python train.py --n_layer=18 --d_model=128 --n_experts=64 --experts_per_token=2 --d_expert=64 --d_shared_expert=64 --activation="geglu" --moe_layers=[0, 1, 2, 3, 4, 5, 6, 7, 8, 9, 10, 11, 12, 13, 14, 15, 16, 17] --router_score="softmax" --normalize_top_k=false --routed_scale=1.0 --balance_loss=0.0158 --balance_bias=false --router_cosine_scale=14.0 --init_std_router=0.00658 --lr_router=0.00122 --vocab_size=8192 --norm="rmsnorm" --norm_eps=1e-05 --tie_embeddings=true --optimizer="muon_variant" --lr=0.00714 --beta1=0.9 --batch_tokens=32768 --seq_len=1024 --train_tokens=297300000 --steps=9073 --dataset="wikipedia_en"
Below are experts of layer 12 (counted from 0) of a mixture-of-experts language model. Rows are named router (the router's row for the expert), gate (a neuron's input weights, with its number), up (a neuron's input weights, with its number), down (a neuron's output weights, with its number) and show model dimensions 0-127. Each number is 128 + 24 x the weight over its row's rms, rounded and kept within 0 to 255.
After each expert's rows: "comes before" lists some tokens at least twice as common just after its tokens as in all text; "gets" lists some tokens that make up at least twice as much of what it gets as of all text. This comes from a sample of Wikipedia text that the model never trained on. Tokens count by the router's weight.

# expert 22
router [123 151 128 131 129 161 163 117 120 105 153 120 116 120 133  77 169 131 116  78 113 122 116 170 122 125 151 111 144 127 142 127 158  91 112  78 131 118 151 154  84 107 104 140 131 118 130 157 160 123 127 130 156 107 134  90  60  91 107 151 104 143 122 115 144 177 101 151 154 112 162  81  99  90 101 149 118 165 127 114 150 112 114  94 103 149 140  75 112 122 105 144 127 154 154 167 136 156 119 149 134 125 162 108 143 128 108 120 120 133  97 139 109 166 123 110 129 146 132 129 122 156 135  91  99 126 165  93]
gate0 [ 97  96 120  77 176 155 114 149 123 144 146  91 137 129 147 140 138 136 116 152 147 116 135 151 166 102 108 143 139 105 146 171 141 137 140 129 134 117  87 110 153 107 114 165 117 168 122 170  98 154 125 136 153  99 144 115 111 130 153 136 159 143 153 142 159 124 118 147  93 140 115 171 144 145 132 127 139 121  83 147 141 112 130 129 129 143 153 162 138 148 140  96 106 119  91 129 151 190 148 148  82 145 113 101 128  78 123 148 121  86 117 131 151 144 121 103 154 163  89  83 125 130 163 109 148 108 188 140]
up0 [144 132 168 147  86 126 141 144 121 120 127 167 127 138 115 103 104 125 147  82 109 126  98 120 109 179 140 136  88 140 133 109 124 121 138 106 130 116 161 145 148 137 125 144 130  85 162  65 169 125 115 145 126 147  67 154 137 145 122 103 130 145  96  95 103 106 154 121 119 107 120 108 132 102 115 131 129 147 151 131 118 125 136 153 121 135 124 103 113  90 122 156 142 119 172 101  94  86 107  64 152 140 146 151 133 187 152  81 138 173 141 149 122 100 126 158 102 120 162 157 143 132 112 123 136 118  89 105]
down0 [116  95 120 104 125 114  95 115 177 102 117 144 179 121 124 106 139 104 181 114  98 105  96 157  88 131 104 153  80 105 118 123 118 144  91 116 129 137 101 102 166 134  88 125 129 153 119 130  96 127 134 143 138 125 118  78  87 135 136 150 140 144 112 145 106 163 135 145  91 140 151 192 119 135 120 123 149 130 138 174 184 141 113 153 127 128 156 114 131 103 165 142 133 149  84 119 110 164 139  77 120 144 136 119 116  87 136 117 119 102 111 149 130 152 108 129  94 117 152 127 110 157 140 125 130 133  71 128]
comes before: "\n", " |", " is", " =", " was", " –"
gets: ")", "==", " ==", " =", "===", "\n"

# expert 11
router [173 114 148 132 127 152 163 140 129 131 139 105 127 109 122 145 131 130 143 144 156  95 109 116 153 119 115 152 199  97 106 143 125 160 138 114 116 130 124 111 118 144 151 121  93 163 110  97 164 166 155 112 116 111 104 146 122 185 131 108 128 108 146 106 133 138 135 127 186 164 106 109 132 151 132 115 120 130  56 130 123 116 167  88 133 170 156 159  92  95 140 132 130 142  93 138 145 110 142 156  70 170 119 127 119 152 128 120 151 107 112 129 104 165 126 111 128 121  80 131 158  95 144 122 100 136 115 166]
gate0 [101 137 130 153 136 144 135  82 120 106 155 147 109 138 104  82 101  98 120 126  89 142 144 124 122 162 160 123 148 139  89 120 137 147 126 104 155 168 135 103 142 143 163 122 134 176 151 130 128 113 117 166 127 175 112 162 148 131 124 115 129  81 117 155 168 110 124 135 141 194 131 140 117 121 128 139 127 103 135 146 150 122 134 110  75 160 127 169  96  92 139 153 138 151 137 152 141 115  97 119  62 100  91 133  91 130 134 129 115 120 168  86 130 115 111 160  87 132 122 104 122 112 126 113 102  83 116 106]
up0 [175 146 128 111 174 110 141 142 162 190 131 145 147 145 152 179 113  97 141 150 141 111 120 148 113 111 124 108 125 148 124 140 117  90 112 173 128 118 138  98 112 118 147 129 130 139 133 162 167 115 137 129  99 126 125  88 152 162 114 165 120 174 134 123 125 159 139 169 161 115 170 138 107  94 169 158 128 182 120 127 107 121 148 100 131  97  95  66 169 153 127 164 120 127 109 106 106 112  68 125 115 106 144 107  93 120 129 129 122 127 115 117 133 155 148 124 151 140 117 142 120 113 114 143  82 145 143 143]
down0 [132 129 109 176 152 146 137 112 152 117 117 100 149 134 174 107 147 109 138 146 132 164 105 109 166  80 116 157 131 114 112  86 128 176 146  97  96 126 120  90  89 100 173 119 138 135  74  93 112 115 140 137  96  95 118 132 121 125 127 137 149 118 109 112 134 146 120  35 132 101 138  82 142 106 112 169 106 158 123 134 115 128 130 160 137 138 131 118 141 139 125 156 167 115 105 119 143 143 137 179 133 127 117 106 126 109 164 155 137 134 140 129 121 113 119 131 152  89  82 122 172 133 154 151 121 147 129 105]
comes before: "1", "2", "3", "6", "4", "7"
gets: "–", " ", "-", " (", "/", " +"

# expert 35
router [101 124 111 142 155 137 152  66 161  90 143 122 101 130 119  98 113 122  93  82 134 158 119 116 128 131 159 109 163 128 150 103  96 141 121 101 117 105 149 131 116 144 152 143 139 179  98 123 120 101  88 148 131 130 126 131 112 138 143  87 154 143 102 159 121  85 166 169 121 139 123 120 102 160 102 119 141 114 125 111 166 131 142 137 104 136 139 102 152  88 115 113 162 174 110 203 183 134 144 144 148  90 101 105 109 150  91 124 154 133 127 129 130 124 160 145 103 123 125 122 143 172 119 101 136 101 129 116]
gate0 [109 116 127 152 121 126 146 129 144 128 139 177 117 128 128 127 143 123 100 143 131 137  88 166 122 148 105 149 128 106 160 140 159 127 117  91 114 108 113 110 111 129 165 103 153 103 102 129 132 167 124  98  71 140 108 147 130 125 126 140 118 119 139 106 142 136 178 119 155 129  96 131 147 114 142  98 128 186 156 135 102 118 122 119 104 109 101  82 133 102 161 121 144 143 139 128  86 153 171  98 150 150  96 159 161 100  97 108 113 105 116  95  54 142 160 104 128 114 114 143 156 129 107  79  91 106 137  82]
up0 [ 91 136 140 149  92 141 121  96 123  80 173 132  66 120 108 129 133 142  80 165 140  58 100 149  97 112 129 154 162 121 118 136 146 138 145 120  95 133  87 111  79 129 137 102 127 117 100 135  99 118 149 104  87 121 114 127 149 116 134 132 126 103 145 106 144 132 126 137  85 130  91 112 114 121 121 143 133 125 159 124 147  96  89 116 123 123 123  89 132 114 178 106 165 149  88 138 105 173 157 128 159 150 107 152 130 113 125 152 115 121 127  96  88 130 148 125 118 107 127 124 140 167 111 103 112  79 113 106]
down0 [128 110  97  82  98 122 126 129 174  99  99 113 115 136  63  96 140 152  94 155 131 154 118  97 110 121 126 138 181 140 121  96 137 122 151 149 147  99 169 115 112 165 131 129 110 154 118 151 146 124 157 150 132 126 127  92 115 136 123 134 110 108 105 149 132 126 115  97 128  96 176 113 151 139 171 140 151 112 108 183 169 143 169 121 109 140 139 106 174 161 118 136  84 137 157 146 103 149 161 158 126 139 107 140 115 111 100 103 130 138  81 111 136 109 168 108 128 124 136 121 102 172 152  92 122 146 138 127]
comes before: " ", "\n", " —", " The", " A", " W"
gets: " |", " –", ":", "\"", ";", " as"

# expert 62
router [102 121  84 164 123 169 137 163 159 137 152 109  99 130 149  78 122 143 162 111 161 121 136 113 165 127 149 120 149 139 108 137  66 138 105 101 117 157 136 148  45 115 147 146  99 157 106 128  59 156 100 150 135 134 147 112 114 128  89 119 133 123 122 130 154 116 146 161 139 116  80 145 143  96 130 144 154 124 115 120 154 154 142 122 133 114 162  95 114 121 136  88 116 123 135 127 171 135 124  99  98 125 139 141 150 105 139 156 133  60 135 150 128 130 142 125 148 152 101 145 132 117 144 133 141 164 125 111]
gate0 [118 183 115 112 110 134 159  63 160 128 166 145 128 122 154  86  98 146 147 134 141 144  86 108 124 156 129 113 140  63 109 122 123 100 138 145 120 133 158  99 116 144  97 121 105 129  95 155 125 144 107  94 146 112 157 106 127 140 134 148 104 119 132 130 164 116  96 135 106 102 115 143  83 149 115 117 140 156 156 116 110 122 147 120 117 118 132  79 113  99  90 156  79 119 111 123 139 130 106 103  95 127 126 119 112 127  89 146 156 107  75 137 165 145 148 147 121 174  98 146 151 127 142 100 142  87  91 137]
up0 [137 117 130 127 163 109 114 110 142 113 118 115 111 120 121 126  95 188 153 115 109 132 132  72 122 130 127  95  80 146 141 122 133 148 129 135  84 109 139 133 121 122 115 166 123  78 111  83 132 111 144 114 107 109 133 146 156 110 128 152 120 161 125 180 132  65  81 101 171 126 152 108 108 125 109 108  97  88 124 101 111 112 176 127 138 115 154 139 158 103 113 125 121 150 148 162 183 121 101 106 100 104 139 143 120 150 128 113 111 141 148 126 102 108 130 181 144 114 125  81 100 137 142 109 132 103  99 165]
down0 [104 111 165 133 123 168 124 183 130 110 127 143 183 120 137 141 136 100 150 170 123  91 152 180 135 125 145 114 149 105 124  99 149 112 119 112  99 147 124  90 141  85 138 103 130 156 150 125 162 104 113 157 139 157 150 173  91 157  83 134 144 152 142 114 109 156 173 119 153 159 127 121 152 113 117 160 141 163  80 154 147 155 116 143 114 130 105 134 113 145 145 102 161 113 117 136 127 156 142 192 153 129 108 112 101  91 163 152 106 138 144  97 118 141 127 156 116 131 134 111 153 117 123 143 135 162 148 108]
comes before: " ", "---|---|---|---|", " \"", " MF", " Total", " Win"
gets: "|", " |", ";", "|---|", "---|---|---|---|", "|---|---|"

# expert 40
router [ 80 120  81 174 127 117 145 101 122  98 123 114 124 133 127  95 142 130 131  99 143 167 141 116 100 125 153 141 161 140 125  88  94 122 134 109 110 132 136 136  76 124 104 114  96 147 132 173 103 112 155 155 143  71 113 115  81 135 109 121 134 163 102 101 160 104 140 165  90 168 154 108 131 149 140 101 157 108 138 118 173 125 125 115 141 132 152 105 120 142 133  86 153 157  63 183 163 142 122 146 163 101 158 134 127 141 117 145 150 119 158 122 118 104 127 131 112 114 107 147 135 147 149 124 150  99 140 153]
gate0 [107 127 115 114 106 124 168 148 148  93 152 121 157  89 140 154  98 130 128 153  60 128 127 132 116 125 129 173 158 116 120 120 157 148 134 129 121 119 153  75 112 136 138  75 147 144  92 135  93 147 147 159 170  84 129 101  87 121 133 129 132 148 149 147 110 159 113 119  84 142 109  99 154 141 185 142  93 150 144 153 159  98 174 184 152 148 135 155 131 133 140 145 150 158 179  93 111 158 113 124 154 125 132  94 148 119 147 117 142 113 110 138 146 123 128 155 112 130 145 141 122 125 137  99 148 138 144 136]
up0 [101  91 110 135 113 135 139 130 180 128 138  85 173 115 118 132 106 154 120 133  15 182 101 173 134 118 103 146 158 151  89 132 163 155 137 123 123 137 158 106 134 110 131 117 102 138  90 129 116 146 170 150 171 105 143 100 112 143 131 149 126 132 128 155  85 138 114 126 113 147 109 111 157 130 135 123  84 144 171 116 143 110 139 160 156 134 137 157 108 119 113 133 140 143 146 140 147 142 111 104 139 120 109 111 127 138 164 167 119  85 127 133 143 119 136 175 116 145 141 133 143 116 148  97 104 127 126 142]
down0 [140 141 109 117 170 130 115 119 113 112  96 125 107 143 103 112 112 162 108 167 128 154 108 117  89 106 109 162 150 117 121 130 155 142 130 115 123  91 161  73 158 135  90 130 103  83 134 122 108 101 169 129 140 125 148 160  64 110 137  85 140 119 147 106 124  97 128 134 136 137 112 125 129 122 106 119 152 137 121 109 113 136 185  59 190 121 152 161 115 154 128 118 130 104 153 132 142 128 146 162 117 151 107 142 133  97 158 121 128 123 127 148 126 198 122 104  89 134 149 115 123 153 173 123 104 129 145 139]
comes before: " ", "\n", " —", " L", " W", " Notes"
gets: " |", ";", ");", " Opposition", " Notes"

# expert 25
router [123 156 134 138 184 144 122 131 156  92 126 141 111 107 117 113 136 126 126 119  94 156 115  87 133 101 113 177 140 124 127 100 150 161 116 157 121 140 117 147 117 115 127 145 146 141 200 152 129 141 131  94 110 157 129 103  66 154  89 167 145 123 138 134 161 114 115 158 132 200 143 129 114  94 161 132 114 111 125 131 141 127 126 147  98 150 124 137  94 147 158 142 118 133 138 165 136 131  86 133  75 151 107 111 111 140 136 146 137 116 173 120 146  87 125 117 123 127 107 137 101 149 158 127 125 192 143 164]
gate0 [142 122 100  88  93 123 161 144 142 101  97 115 126 108 140 134 135  95 112 140 135 147 159 103 133 121 118 133 141 116 113 107 113 199 116 133 145 101  78 163 132 124 153 106 162 151 161 104 149 158 108 124  83 128 115 128 124 189 142 137 156 114 115 111 170  89 161 107 162 116 101 121 136 162 166 119 144 126 139 153 138 125 157 116 147  99 154 145  97 109 133 105 119 108 172 130 105 150 112 115  95 125 143 171  87 167 172 182 141 127 148 152 107 146  96 139 132 116 127  97  99 103 138 130 123 118 140 116]
up0 [140 141 140 138 134 104 127 135 113 109 145 127 125  73 179 159 116 160 149 140  97 141 111 134 109 113 108 104 165 129 165 156 146 133 104 130 100 132 183 124  99 116 133  84 105 113 103 143 113 141 155  95 130 108 144 101 111  88 156  98 134 111 118 113  88 110 146 195 129 132 140 114 150 125 143 145 121 149 100 156 112 142 113 146  69 129 123 133 148 117 132 108 106 107 133  75  84 120 139 112 126 143 149  99 144 114 207 147 126 139 141 146 171 161 124 132 138 178 122 130 168 124 119 142 100 125 127 117]
down0 [ 96 117 134  76 144 118  95 158 135 126 108 119 104 161 115 121 148 135 143 104 104 134 111 148 108 106 154 127 147 137 129 137 108 141 147 125 175 104 116  94 103 114 138 133  64 123 146 131 124 107 136 150 147  93 153 119 131 108 135  89 128  94 111 157 150 102 138  74 128 161 150  88 117 134 164  59 138 138  69 141 168 159  67  92 150 115 102 124 155 101 151 141 118 115 152 155 159 147 120 145 125 156 133 132 123 121 143 120 151 131 141 141  86  99 148 127 105 115 111 120 132 132 143  93 139 118 160 176]
comes before: " |", ")", "C", "S", "A", "M"
gets: "N", "S", "M", "B", "T", "D"